config.toml
init_std_router = 0.0077
num_attention_heads = 2
positions = "rope"
dataset = "wikipedia_en"
Below are experts of layer 5 (counted from 0) of a mixture-of-experts language model. Rows are named router (the router's row for the expert), up (a neuron's input weights, with its number), down (a neuron's output weights, with its number) and show model dimensions 0-255. Each number is 128 + 32 x the weight over its row's rms, rounded and kept within 0 to 255. Numbers have three digits each.
Before each expert's rows: a language model's description of what the expert responds to; "raises" lists some tokens whose logits its average output raises strongly, later layers aside. This comes from a sample of Wikipedia text that the model never trained on.

# expert 25
Mid-word syllables. Middle syllables of longer common words split into pieces, such as treas-urer, monop-oly, interven-ed, tour-ists, suprem-acist.
raises: " |", "-", "or"
router:175143147095123093162134165117084151158118153185107077158119140103166157091099174095134174153161070113113078081174110089147146118151094146130094162194104075192092195118153118141087148091108136106095117162153150143087135140106096087138137091117120155134105095144153142077160091106129153117151166102189120084136114098147127145131087128151117107121119092151098109129130095174123146168097094131141161099083131117150160163085081060176085141121106173149125110100090137144146078113072119135178099156102130104091067136115116186149082096123194097207167106141113148080124109161138117092078095066098127141119087124089145093142142137144133164097090140084191155156168087158139153142056101099137065153183060112165135091170107160083140079150124115097116177050115182153145125133086101
up2:103156140140199146140113092155139141068128125100097086119135097114162071138096165123154122158160111159158065083096191111119143185118123123116155152169095153166154144188100146130133118136129093146126098172147157149118110149127143102113138172113129164095129090124139168115168146144196159140172136099118134087115102134135139129092165136079134084183188148129105135174113135162103117139179102093134142111141179178098155130133196097115141092082228172122111122130145081050157120122185097096146083118103186164146128144089152095115130146149121160169094117127166200118133105103113172162068182107135138142098155154168154140191153089154085177087102104162140070146155126080187115117125102175083072165100188140135131157138194177167130026139086093104101133093145112161151139113133098
down2:117128100138156106146130091146103148157090148160117168146200116115143149110109131117135084155091095142086156154170046136120105112160129128104170145083138176142152117150032109100127176144139104128120086040134140122105144157106138082162121138138114104116120172129132075094095205145208143139067115108096135133133149191085145133120152208101138106119149095096182146109160122106115118211186177153140091146192131184160109133136184123171162156109126084069150138136153122147140141174107124124070199125121159109149135119090117097122155144120073123077185165121148127079113124150184154114151189117155123168075095123119121104089115185143083075215152100135105095124082126136164149150157141127138105122151162128131149106075070117094070153085141112099142098153182138151185124131119167
up3:135134145111112125136075152091067133156114088147156089176139107098159074085168120211160160134158145089161123164164171114141139118129179148061107124148145131101174241133162119142134143134126134119183140113153126068091215153172158151157166173164128159125133100123092083164099099174068102161136101189123113169071149117158116118109106184163142102156104141099115140178125137145135101188182126138142138150126175079111152148147119166122103118098134084089170156135114159151168131128134146111149224136138145130149057144152113043126094079126141171058152147127107159164099137110124176146162097120090083170141113122113164080114138104164108164066128133126107100140118136079180132125166192154119171061146151167109157063111151135109131110117105083109115165140138162138164130085115161
down3:113098062097080126119115121173124119110141091166140076184112117144100088193148107185112147082154086195133104122130147149176183115158222087120134106134142130045165124082111136122124175123155145118084164093151135080085130085108142123123158085121110181121131137070083104125103084127115114146077168094085114137107179166152139160138159112184143170150144071178191137096101133151163109074124075166139102177180154117069138191118114127170073189102123099123090129135111138145140113093135112150131121101070113124078144180077131133075144127149106144089118121203127118172088165114119136146108148109169118166156089118083115069161145107156074148146070138055101139145124120173106196163103140109083138136058142096150139127117138107137140122138144083153073122131153117099176098099124132
up4:128093121082144091116127127132140186115127079105161122151113144115171208158102162133169130173133110077119130082066116133147143161117132115084189138099225107112115136117144166133148127203081136198194136125141136151068126121141128115145107122084148136163128115155151093164184097135080122168125118143176149090102092153125170118136114105088129154148103128138119141127177159122059063138131131101113159128108093121166151059108109159133127154160167150134164093146095127070147189123111169122127147128200141150146099159058053124175112114126113050132186166065144157143137167099100101211117093087143102158126081080185116103166132181169092150126108105113131084074112136151115139150110118169105113154123150137142109155142180113081107110100130035128118083152116153087090139177094116
down4:187158110129136114086114142114150136133125122117108110131134199158144071138106170128166107100115155065132145132125131128152139129129128135184127124149184124150109155146061144117178164117152205160150135126108171118130049128151115145100165185116101090153109151170113101168187075194164101134113137100101066113167146125216198174100145102108149139144117130143202103087123067132167187149091139166132166160117157099127130123165094107162126158171145131125127112149089143149138166073118130093037134189113130147193106096120143163130144112153181090145161102129164089140143165132187096078150126090137115114086113113090174150086114094087117157042091219089151137095164159112084144087165121096133136078119135086130136172149159081105186101147130131144138117154134077138138159130185146
up5:098118087133172153105077132105061122147127121143087178151123066133136182169131139176140152140141120123071146182112122105138117129168136122070103109116094106173145107103093113118089147151103161119113112128115116191091140118121130098135161151173112121156106096179196086139141136146163129123129086123143160127086123132174083085119173124154128094085144186131067084190094199152079157133108138075108105108114115177149105089151076128142142082064112104128176178142090119142147121138101144148171132117093128108126147064119099170097113111165130124127079063154167151096142090127094158143101128158096113070111128136123140172109147110124135218152137130116153130067120137197116077179110019166095067157186113087156106088107194089116093151092140124115105127110148136083057134118051112
down5:137088097145135128162138078132183116114120118049160103115096106164109143113154128151137094140102149169162148085067156160127197111101180148100086091152122110159123087068128133142103139136121151180097153126076126085085118125195097166187132141140092111148102117099103133197090102096102101102107169161101079111091133154158193112204110143159125149074148149109151236128174125107120119156114135096100111135181120103118143170099196137118184118145092152134137118110169147170078163121144091071100109129167127100104133139154061159102125113104109083102106108137116110122128140137111115107167163108174132107145129094087091126086151131090186073156081131122112169180130108104138131105173144152171109073177157123093138169121130164129159101139088104038160154155129134150223124112127215
up6:083139084152128097088160135137106130130166103123101110131093149131127099114107138105099091092126156103140109117104112084099155118094111128108167110096163079120219126125149117124087090125060095055123091129126092177160124084087162105153083120111122141170092136138165115162041084143144081199052117105145147043154137138125182143104124092088158119167114131155146070101139082090137108199142113157143154106138137176122095153148080173099125103105099128123164176132155109095075048081139129083143188116099144182125124066143141147160104145125102137093044129155108098203147161096138103154116143071117196124126160136131145114081187098075129117066142143137094103107137154133154141164148124097117097167055186135116147134127089079165161122124160089114139092084146150095147158119164148
down6:090106148093118117149116114170151114142119085131094153151113162147116112157102069159123135128087164105147090123148090072147148118163100113115138161085123065153110085089124152128126154122087147133204134121131147178081141105109071071125112081134157125096148188090117108144143086116096142130051146116066154129118156134164097105087161136105129143164133128159136154155069098111131146136213105152159052172091110141149102135121120076166157147111137100134115101091084114137081141157076155130105074145119195090151120105160136094156122182137209110148095084134144171082127124101150102104193098108150127120195117118213129097099152062052119054098095152122099098100127055152221124069139149100134128097120137111147129192142159110104162136138107128174124085138133154165162122135178174
up7:158141141161140134131157140143160135143140100222196148095147127105142147115133152158118117122135122091138129140156173068123106139124092147108178160201137081114130187121128140136166128103155126136142166123113120086210120079169094130105158155142137089119164110121065119119115135130142153127098139188159117160067161056169143092135200104145133116131104122088088148161090180153112134141140137163132157120136144153115156110152091137065126177145109107151108089067201064166068087100103138124181104139114195132116098122148143123098108163121169145145160083125140128088098143186158153054079180134098136169184170108145145084041088121145159120114123101180142112141128151113094158128176061126165103118080162145088132060165159144112071129115161159083110065156101068115142082098155097
down7:101155159139137161165146127166131100151161153174174146125122132135136144142129146063151169171151131069153169214129138121161117156135127135125189122188069147124126172099164121148131166051108093113133130113100149145128096146172055134112068165131142141145150099135123147175131185104089097126136170193118147164123087121179150116164124130128136129173093071126084138125126153149130081121171114105130141139166122081139120066219106115129090180097146154084136123087131152137116113119102126102102099112108092123083151113152108187075143048111149065133150104141128085102137090100133133122140172092111173217198121068125105137123129155141096130148153166097119121125115102079087224118132094119154108075143087140127053126145102108098134086182107132076031153168130113122121167137134071
up8:196105169105143120097176109095143146061117109156133131139115139128110149137148156137058102156185194090125136155128130081178124099204169076166145155117124135097138138186194112157155104093156120135143140138134163155147157119151081162170197104077072146123098140186090113102107087101129130138127128104120201140126166148062160215086119130100128155099129160125144142177115160119093142087115163116075095142130153096019183122197122126062131108149169133109147126114152133119155083128133159176106177099160144147049116144096134165107157136105112164102131136065135128101141111133136128104169135128103125124085136105081142138079082130080140123073140148111155048145111145163103178193118064151105160129123147074138159125124112123122121146079121106065176115185143132115145121094109086
down8:160157121149099076187169078123137178165097102121123119110096182098110143104123165103107144112113145103157127115083136154138140078102139117213110101114149096105144128152123121186111102129139122117186117209105087162071123144067166116169181150078153169139165119179159159087089116134108153131163133163095116172092133068103201175106168137107129151122117137119168087085150099113114095077111099162181153127144121171113124114129097115082175146125095112092149097124168125069092166126171144164101073115111156119067166131037151152172123126148152146078087132111144162139160103135130025143154117157153130153064129158115099166117119126098122131112209093135123138150119112068105155185155125134120132098123139111121123194202110146142163169131129130079119081136169094117118057123075083
up9:127178111150142115115178095171105161164085129065097146129200105132149071150154113165148095180110177155045067107146106092130126124143134182152071133138179198216156164134112142096115117140100173143124111085110180119202148116114134103153124170161093183140094162127176130122111125117145129083139106180094169178091101153128067093144146186147092111152152162147138141099120148144219130193094126104096117125108142095107094087142084123091125143084124133137183153076114120075140139142161122143099153133164153106086104071169146125105078168125165177138127154074139148089152171171102089100094110173106166160120166139231078151133122116144148071137123139137136119147087175130138119132106049080094131147134133157095100137072102130140133151129140119123136133126183095105105163102144130
down9:128156119116142158178129138127180144137139117196136099108092125115170117122160097097157142180087155131158131139123104174130096143115105103198149124101149131115065141155170179169172109127099176101119120135093102108090170116114155151117152073098112180125119126108174178113086159152179040108174141148189089149091139114128062102169074137103142138110085162114126151153116164093126070200152115137129182179169189160140036123141164089155161133127140146091091122149128115145126161137123122142169187120133128141106163144166094141157103105136158123151156074122159143125165119129152106154074132074106161014127149147170186134143127064117161164107150124147157185091114124092156123065101140127048124116162043132086152150125158158103121113132096103118139120101157139161155079171189150

# expert 43
Articles and determiners. The articles the, a, an, The and possessives its/their/his before a noun phrase, e.g. the year, a general.
raises: ",", " |", " in"
router:087126084109078186084153071073121147148100110072147101148147105138095141090102118093130177115134078129135180176078121148189142109180165146121173157121135121167075113099145110139115115077149109086097106147094144123086130145118103153117101113083097109114121131106138062183066199103130117136072167156167122103168152151090188154089127094130093124098097125157094138066181120100106096121126128100149099163159136078156140146103081100137094081130147100170123121127167195093133108141158093130101113074132117117074136084103175174140173095061102147098125192112118114152156095100144128124126137142148145177135143076085094109097131137108113132137150097112091133133095120198083097166121085100076199105063068192168165145175063137130140111125084167155084112076074127141152133083133123
up1:105123109087148101126163127175145165087176176076100183089120039144135076114152111102161120120134119154207189110104150106111167130195079099202168108123155227103134093166080156135157073141173095177128100074101137102174110112095137105079107167094131123115155136141174189139092139162100123079082093128125076141142142095121145133113094132094155089146089189118116089107163131161124181134162125181110122192161104144047102117115149166176142116093141104137141146219189081108092151155120119102138126129101153139131120129139128141174134152155114132092095088128093095154154149115185089129125160113146119141128123144134102153083130135092150164064057089169117128138101176158151095137114116130061070157132172125104098121131147133146115118181121146106126119185104116131195117161129107
down1:094131075111094150150113145129073117109133137161173103141165255114158144093168075097090096138140125093155135121143116068113122174139097128094092129094129140075113160147152137159130125125093126129088128148153116164138107149164129125072167169134148166194090154141094130145142126133147181142166143128107132097148145141185071140106145109206131169102097121090155129140136165130165142164130119116133107110142100184101133133060146113146122137146127199128101050139113069133201147150141112107111109051080117114109099129067130088158159099156062128199149177119114105135152147125144102154145157054096096167126100193131205063147140139063109104113146141091098166149156198118124114176109166155156132104179121189120146181160137148159108127119080079135134168111143075104130093152110150
up2:158111107098128183079149089117111145154096143171150089155147125195149112120123128179157151155128122181081139063126096118154145131138087129119171079108076134121083100052128069149163125086170144114128091106166146091162134109169109067172126177157177120066150055152119130094126094134141134085255096135149115161157165164126090150123157109155169135172143113133124114087120097129171149105126062132140131150110093136146151077175164131132107083122122133104082122157065136166119130146169140134082060110118103168123110149158129154138128165154086100122138119119126147105109095138151176166167104120145119130114101155105210171142129119063162084150128119097181159147113176114131138132119133113077149146126049111106066123103125160099101146161172181159123176083092164185070146151127126
down2:091137124161113123108124190228193165148160096115074148074111140098145141186109120108131139125058102161086097096151109143133122112123119162080103157078158077084089170137137094151087143151112077112107182130138160147101149142136107133150165193161178122150075186135122113186104127097110170142171146117095122115142152183105121147107176157138136100126121111133153089120133168098172138188162119143136125155097151116085179121096166123175129151116106175121120104115147092142184130183148148134106140161068143179120132185070084138112093071116161123180107179193170177160142164089078111098126102176081148083150137166165111166124106101108168137100098151136122100140138067151179138124098114085151141168159175058129148139145126136210152159109125084088104145115158154134099109191189126
up3:126139168154110129068126135173112171198104099193197091115122179139112113115069132202108133162138132123154157129132096114102167118124125089107103132142132100098062151166181150135148158167056128091123108147160113105084157097177089102157110168148090137076124144123115097115195148113074146176103019190123133155126136144134094147156182089120139088133155140114140079123117161135145082111131165147102100193144081119111104127096121107192116121165139118135109094129115124080125096169085132114122090110105177165159141147096155105047114075167155132147169111061139119193080118104138112148182099085157117101072069120115126133156133119069145132106159125168102112103181137101136135114150154066104161065135142113102136111150149079124127093135129167198117186138100125106107137102125043
down3:161145114115142098106092127118073074091102105151140051091148117131137109152191156147116079119180131156168136119151051106091096126140082134096127128134204054132112154148131088130153126134132156151119119134161150154138103114121191102097128163160131105088096069162112137076120111126175123133140150156103151123085118104121177146165114111120161105180065078119117135145132115119127115184163151080141137088101136203085129129154130104163128144102081118087117142185100034131086043108117115107113117171102140170177120148116169078147136163139140139146104074119143169113142140157171168139162108110140099105141107173139133164151106088134104100159132083114176184126136185123110162148075107074121103101234110077118115175132175157174135107123194100081197105144109209127079126121119149
up4:118120140080128171134110133114158148113144099138057120148079148140089131120137135093177186195083108073076036150137161068122143119128085148131126119070144167131179121193168097152130112168184072146088144077181097147181111177113115109078157096136151137134192119095173118099124135122148097116167133110164152157102135123123109153110175159106143122137144150185126110124121114083111131181141107143099117092088117159127118179118144141102137165127132166126169165115185154084146112121172140094168126099140108161100084114124114132099081153184084127137143111139165174136158113196114185159086170178133052166170130103140103075147089114228136038093092082107119064142091110101132130165091107154132104163108135100133138099092089172140090089127150134149123099094175112061118105113126148
down4:128081115133118145118123150148087082198091144099142145102144094155152126102082092122110086143118123113173210090135143100125139132161113088110137172137105103099107105074074116135148114075088103090161154165135165084091108100123111170155130129119097118093112153167123143141077167151136164147104148148123092076146138128122148125178134054148190062100102082138098169140167100127133128136165073093153154102157144110108154055121096101118140062077124104127119092132146176151190158123140111103137145150122158160134108137089107146124130094099180107105104142133079136168126130108126129141193139120097109209091094152140207166134143166052127143138146146137152186135138084078102117054112139071159156093162126111140114197136112152205250122139054131094150156181113147114097149104118091
up5:131127125102108145117162113220089121148095105091102112123130129171157132088161163158151136152130113125190151096162153117120167122132104094167112187149112171126082119056143142133181129119133117096184106120097097090140181130168128142164114183112097188137099110074135098115154109117166098134101176127176143148136142061138112155128127217087136210131124125044119187155132145101102090093200192139147167142171174155107114146105156127143161139110096090104110143148119102141139173113093098088120207180151132109166123167126140075143142123128156140131107128111138199115151158147126110142196086170105134129143080121172061099151189159086087170132126174117167133141164129121111176140154115088139094075147107097070167160191113137144120128122091193149129103097129084126067154156139191
down5:181107063138137151161144146130116097179121106064165116134141117136163172158092128128033108070180121139140054067139135117118158118128174144146126083113108172109063102134113100139136115055130160112175116112167132081098122109155120135115204109133155191098098145146118098120159133161118163116158164144127135148127143121135156153103087135203132131125135115082096137139187094216135091122100162126076112077115180146131100092146062098147127131070081133131155151059109143148156174165111175118139169144104139138176159073110098209134132146111092094122146128126051166131117139127105115137123115087146120062104119092124095168129079112184134091189096108097165124170155119155141071116163104117128160154158117093099216112100131078104139163087120165152100111133167138086186146154158119
up6:120141120133113164106127129126173121125120130142087110138081108133097129145096178175153150187106178104097105116117107113108122056083104160134167099157134107180094114110168128117132112155136082116135150113106149145124153057101119142153125160168128053113148123121143161145142084129117010100133123050112176151067102147185156115111178121112099093203108155138168071146087141122141087077105149058142132058120161145113134164098092131130133109124147098165123137126139131073154137076147097124134194188133125145116143123179101181119121131094091142093165108190165107138165076149137102116186142141169125094181207105089189112116111165116102156195074111015128097130143102167134099106131124101120125113093158138117127131116121111123066153118162072114112182079117107155123098143131188
down6:111164178039143115103178129134122077142126089094143161165100101101097080138068094147135154117150144133143135116084174117086129139147122176133127150180106121170116133187155142039081118142130088123172110062142090107136129116103127175141106156159175165071174098157123112096108126120123077162173169028116158135124151106181133142149123164100147103139072152158131142106073104165149149085101119084120151122115124102107159159176073149095101093135144165197124128164153167143162111096129102139129137091119081076135121128170156157170147094082119146053138146162131090147153123170099101184169152096087110055129154175080150095066134157115073100112071192108150119097194124108120164152137135152154126085084139137154112141092120181195098144141136127099127158142103104130110096190093143
up7:140209188165156087124119176072128140193086108149096096184088091119142069057142162159143119159134169084143106050125134112183138114090142128157109066122144123161092113089094076123148186155139155113195147170117086136099115199123151117127122182085100100136125181071114138118107084102084124067093068162137147117112115150138071082112130147127137123159158162132108118151125086170116132095167194134088127166129147112133162142108149089095117177153155099159119171095172113175145111146193146114151157145080180184112154078161132115150106118133061174141123076117107077143146144089131167112106149092078120121151074150136085065156114069162099145135079126174191152133090145114160148135115087139083126127142134110127136126125106087078130153124188142099126140155175103132124149150169125
down7:134129120096100106171156131185138089101143140062141188131185152104142116162154071126175143160136137144148080126175109134147154120093136098169168111086103129129123093106152128166047146140100122199163110059114143085130167158142147151103139092139136145171129062134137158111153201145128129140144099086126120177109205139106135138128111076107127137112077179106103189080129130103097095099132098200130128130113177129081172156145146166099151114138119137166090063111146127142107167191091153089120117127092149113135112099159080080131105132104091046166159120155137160141116154144134106123116215112096164040151145144144125147154100104149129130108123113097172150125141122107210145102154120101110061148084099119106147173140181173178139164117112158144139170195126079132102090195150057
up8:133117220093129103142143109158137137126114128152108138143123168138118164107149134110108115096140168131189146132154215155147089125078134124122151144111148078137178092145164097111129124175081061177136121108163126169127045074163122133136121179142115170129119118125093161076123029178136135090139164064098146132126111142121113177101122137148131093154119158117109156133096135129146134077163100123140116112134057119069088138115103151055126114114069126112133110148218138132174128114187108149093167135149167157105107117072122163185149158130146084158138086143127115166155155116139116092139130113201089135172214122160110081134134138109171126057070127103150116099094081125143123142113054100180092111138135126189138115103133089123124171183100094171194126177072128111151103169150173
down8:125174149107111102161119126143143128162118089155053098059070141194099172094187165126127125114132110136131119164130117113133175065144149158126138135145135090149093134197173168142141154165118085126138147121152150115104144148119133138155107130159087180189154131155106190114106097124084170104131205159152120154080094085073124088108082131112078152092117101079124186129121128099123121105186142130115081177090117138097093078078195132196117124156154139094153127130151118091105121127145158165138119182135158119126111066131142160142107114100179160153142113140119202090134084129128089111134142123160098171160168181135100123152183036084112182084108087121182157133151145107102093061122132156141159119156133163097176143139142112116104141174140143113146172209163154122220083127126184

# expert 36
Names and math text. Given names and entry words in sports rosters and lists, like Male, Erik, Vincent, Racing, plus Greek and Cyrillic letters and math passages.
raises: "ership", " Kong", " Succeeded"
router:121166126100157118163172164094102107146096168152149102094139140095091090090133143086164168087167085165169141097160094156168164167169123160125083115158100091150092172096164098146088124087126165087093152108152165086093098170089089096180132087091115094099089144105149085110143148092096157154165164090168090093174168175162151164142083097126102095088092095154149142087155141161168164168092083157130104145162095087110166155100090100172102094168090176120160161122086176116176096133113088088148087161088098111091164100099162170123168108101148088162170167102149120163091159108170099091092100091163162167118111121088090089148156127116136163077093151100162170169137097150116139164096164085166149107171095124168168099166085166143160093169108153139129160094087129163162094158088086
up3:108072121121116114132105126135162154124136064134126125074097179154146128136152158088108088138133187133124157176026149115137127161114138135119136151100107096150185163133109114080135136174090096154143110151075105109077099118143171133079073175141142099150147210119070115120139109158130180159171057122139113137148158111135130149101080157119170085124120140126113111129144061092089142061134173184142074135149138128152011089156109152133112158167211179079090122134138081095128125146108132114169131039137145175122075167167093081131116136118135119085124147159105125160201086145115147174169138166123138126109080058121139166084133156140107085176187150116137153117163099143162079135093104180120132142122120162124077128135116100110150110157157098147138082151136149100110142140181177
down3:150137125152132078156128098120104126109141133150144077162120113086110180156131092157099096147186135176052097213145087131118114160190116140114072122159130118137060115125164119121131110112154134224134110088072125093170095118142152152141090162112196131145122099156086069123147172125124141098169058119086058110126134134157108137173162156130083103161135173204161158180148116079148143156176156120100133053142079101130143208116080131221131086105160114085128127114123163123172118128126066136122122154096112135187137144151145145093093124133145164131121188119133146136103193146147165137108103106169079115122093160075134088158110189130129166098127144094097089081158118142151116175123170159118100103128121091125161073154142142092125108125149143115110117150103135175085040124104103
up4:173127175166062109149105129127163137147119133150073191089129151148161103126084094190066115101117132069110144091129133143148148093153113088145153121130163110134126188078179142153120110142072200133147089158100081125096111114171138119106105139149115127167106192098130131056080110131146127125088165108144090092099155109174151140132148072151112115140169127089122110110091121118115177136086189136099171105082155149163102146212169148035198125058128131115106104102186108123101108149143074138121220125173112130145119142175080114079111104173178193043118135141131149120105133170103107150126111128129095125089145079137099105174092162152141134076180127154133089088093149176135098161144110105079157106132148190124120155140177065155133138119154142116151111095163143122161112121111159
down4:152164100112163144210093142104106132115125140098111142152081137127130106152070162146113131091097127184114146144123098140175145145156173098098154090106095111162134116087094120110111122095145142155174121056093183053185143099171131062109152145140058145127124156137152115141133170108087176121129085086146070133154084051159111157144154096104140081128161121139131113097150123114092210128139049172162125156157107136084093115189058083160151092129115093109187175073134100089146138115089124109151105076090150134132128195146121194157184106204093091125090125142125130164118129053128152082112110158143159160145136137099125101160136151137072191132120096122113070142155162137149154113101124126119089099154103099156113059095115186150156145164153149153141159090076107127170161134093114
up5:110123125146085106141138123132079151112136090134102124152104131098137109134107105168105046179115156125127118126073181183161074112161138136064189107123101161117163118152119127189106065167109100193180167159066140100095093068154171110134124120113152207134172129141101188125102195147056127109154093129138121131135136117112108146151123101144126105203172132110120097120068090133090151120128144086108149101182155153086111125157173116092161130103124143139127181123197133132133142134163079118136196134153092162135103148165133103124090103140116162097163178130165118141111094100084119117134132116077147072121133182178188170109102105077104108089194172127095075095060132067186140112118205141129164093137120080131156177162109164144144119112182123119196093158143164105126140149122129
down5:108149116172126153136153162085111131127167173186110115196084107146185142075144145131146085068123095096149128104044146150117125086163144159111093118142157151111151137099142082155109112131104184079083137164167146092113109124153209129134104157057116145117150100163107162166113186177093119133126119114165119088138180125116118181135080086169120108140075163129104129152125147126129184134063105084124081124080079167137106076171123141137181110165103094180127106099113091131106114108116064102007140098121153099140113096090165153128160163127148132136139093085142095131139087163154078154092099081118160121080151157142139163112161118116116149067131199142166121079156158119109101109140184089128133147134108129129131093178151131098128111172167200134129127078163144181127137107099212
up6:142132146139125106163135119180090163175116149153190141171095183106094123173154138145140072159166161177137094128038168132079082165121128108088124164125156117131141128068115160112097115094098139141172096095080052112107180110079130154126121143093157156100162146087105134115145135100132164117134166163115163102058118182142145094098169123118135135112204144113211141149090054068105128079123125116114114107102085153085150126161193171100137159055146121141079099098106104068058105170127099154136127143122137087093156109132173141109146157123083139150082123134152109132139091067176131080136146105091126134113108221113134162141115187134112148157153095189108077107105118056144071162151119135120164139151097126108071088100117115100163095122152108146109143167115150136092187120098141
down6:149163117087154197152167142087113101104133136091177162143095141100148106120108131142169118201153149119168113131138143157082145120106089160128082134114106166120155154161098167105128076173105081139117137166158128094176110173172103112130098126097115188081106107126130089169153097082148117164149100140101154123171127071107122179058138094147136141077168095081111115162118076177126084169169129103161094118080140154139100152164146173190179116124098117124179104087121133096091116088115109153060116092134159169138158084108146123160156155108161097113198109111089125196184122097095056075142127066124116076092103127123145133100144166114176129118130151141138159111231164114148111196145103189185144133099115143087142136053124108115174167112133148154106108112107125124099045121120090
up7:053084156153167117143079110111124117100113066130103087112063120131141117150111090185089124168146089117125159115120171202068090181051113082100134138137120148052144080115196134112167100128098138161136097101112109153112169106179139138125184097177139092125183143123083127145122136136152084156114165195106154142074114126148239070087103112162134131117159133109139146113116059114105157164119165106155106126197115151069058142067157129232146090131161179145088155152132155166108140140095175163095113137062110127141148146145095107178131141125148163111170173113138140078100131170177138162161160142111134141133117129152154168147087133144128110117183141132137111056145103073107141147105108123123156143090140083147103129134141075111094092124155149118141124130148104125104105067128132
down7:122145120100178117089101129160107112114155109164120055098075131154145180143128162143109139147173108109147131141144146117128132124074124146182116125038144105144177116066120124024140163150134108105141107093176132168132121173097099171188143180179164196165136101124124159165126069080127103156122124113082172078140156109145191161123166139105105109130118103137122112090124187137090126073146074105147142140153103101144133113156101106111113069096103120132114124119055101137102115167112146100170124254114120128121159123182108084074114113123039128070118115164172129124080076195151099114123058152129153124160171185122186117153076135117069103130120116151142127125123132165141108104150150137134143106134102179085088142092172155091123153139114144077124189085115118137134175123121156
up8:097140166151125109051083087141134141072121047128114128134112096135114174090149128127099172086137133147138144131089147206159141137106120143105138089110146143136084171097144153128195091144166130100139127118172132145094095159188142097083117089173136109098121072118132130125135096137124164162094116123112117126070154079119174145086161092158166096130172207129105041158149110162122126120123129136121174075119112139136119161085162128054159148086142125157054096160163123163076119157143130120100160105140164056133169066140106097148123164144125148137109114094135123111082110133082177133163154081161137088142100174163099158098029103085134123177088147114134130052139145078198119128166126112176130137149136073125101122042208113088114152097128170136173109117164123121110124086134130
down8:107152107133133251190097130136107135093122114134118195109154114115132116115132139125096136127117087189176131156172064155200096104103103109161129135145088097151157092140138156128139103136104196095154165148111106167093115106140122111188082131148115139100110133090121190185096149160067132111128124154116189126174116160163160122080122131147114059137131138074122154097072157166134161129107102074095118168141101132127107130137160192100119138138124134157128154200143106128182117117116151148115055114133109110093124095130127126074154167158081113142177112138164076164122072098186119106165119117146063049136220162201172108124119100125170077137108150114117158096163127128154176130123140141200157156101124146080152066090107167129116116102105139125121184130167115126139113124149208
up9:107087089144115145096059109115157137198156158147182121143100110137168129116136141141040059135125132061131145164121157105150097111117159120143157113125124186101151159167118127137112132126116092137127087135120099153159133146166095090115171165116171103128099155164060150131111186139133168171164133134115122174119111127108119110152122069136104087148101097138129204125110124109157170184117188134107122111117104101164088134094063169047184143117076096062118133122169100145095141153152135112135094116135138123138126137104134130074081057168120170047090132067146117124089082095057194145128161132069160103171142104137123138157148103129161104157195116143062107121139161177097127122152084116166127153130103130150086148130167100158127077166178188129170076063154104089120119089187141
down9:107146154177179083106136147150145108112160153071138152162123159154100138099094097088146137167157152150142088173137103106176068113161080109192062096123178140114112146098119177171161139074153076131133115126178143094136081136107097127150165139167143051075103150137161073119201156132201122111117192137114163148090104099160072136117157092159096074128117157158125148067157089175059122145075146149085151170114113138106084162089117129153123083149106177064135122115046116159107133177079142105145121165126119127148135153123169153094172141155137120109092148094131160122106108103093086156142132130100103114125089127088113110101115104128093169167116073136053103178105159108099128203145109169115139144115114125144143157123089120125148056130112215185111190151168159134094131124139114
up10:136079121086114126121117135126175154153125170129133144185161179147100191068183166163163109191129169110091077146111124185128168133096144101155160092116131196171176170095111147118139136162105140113129111109180113079101077145124154134163131152197138045122140196112084170142103123133136176151153127110129103110109162188110113107162159080063167146159130142140160131085089135139107111072131121087111173129103150132156134126132171120122122125155153143172119111120154209138106109188144152084153104143126123094139108091138109150161106142091120156057108090091106118072101104154183160087092148069126125169132085169110141106099122151195124117143138075188061070120106129073102120147139193120124107156120200167150125157118122152112186142173134169069160071130197149095145143135119123
down10:113101135117200168147154126185067074190123129106111132123192170121091112114179159147127159124177106146098182145152139168149174137085146117132142176156110077129173129119140169089117142082162105107151121124082122076133078174206115129116096127110101159095079135133147171149124139167141127172110163149140092074176167068162169130160163096092178140177147068156122112105158113130152127108162133141153093103160115189092177126105124130154090124132124123132115105158072057121134149146138102133146138145133127086176124135114200106123094122066198122111053119134115108098121132169159104086119119115097062068148125160074126128105139215133141147141109136116150140179104065149169178066143146169112111127065054117098152136166143117115076140132114128138112124166110112202093168075127138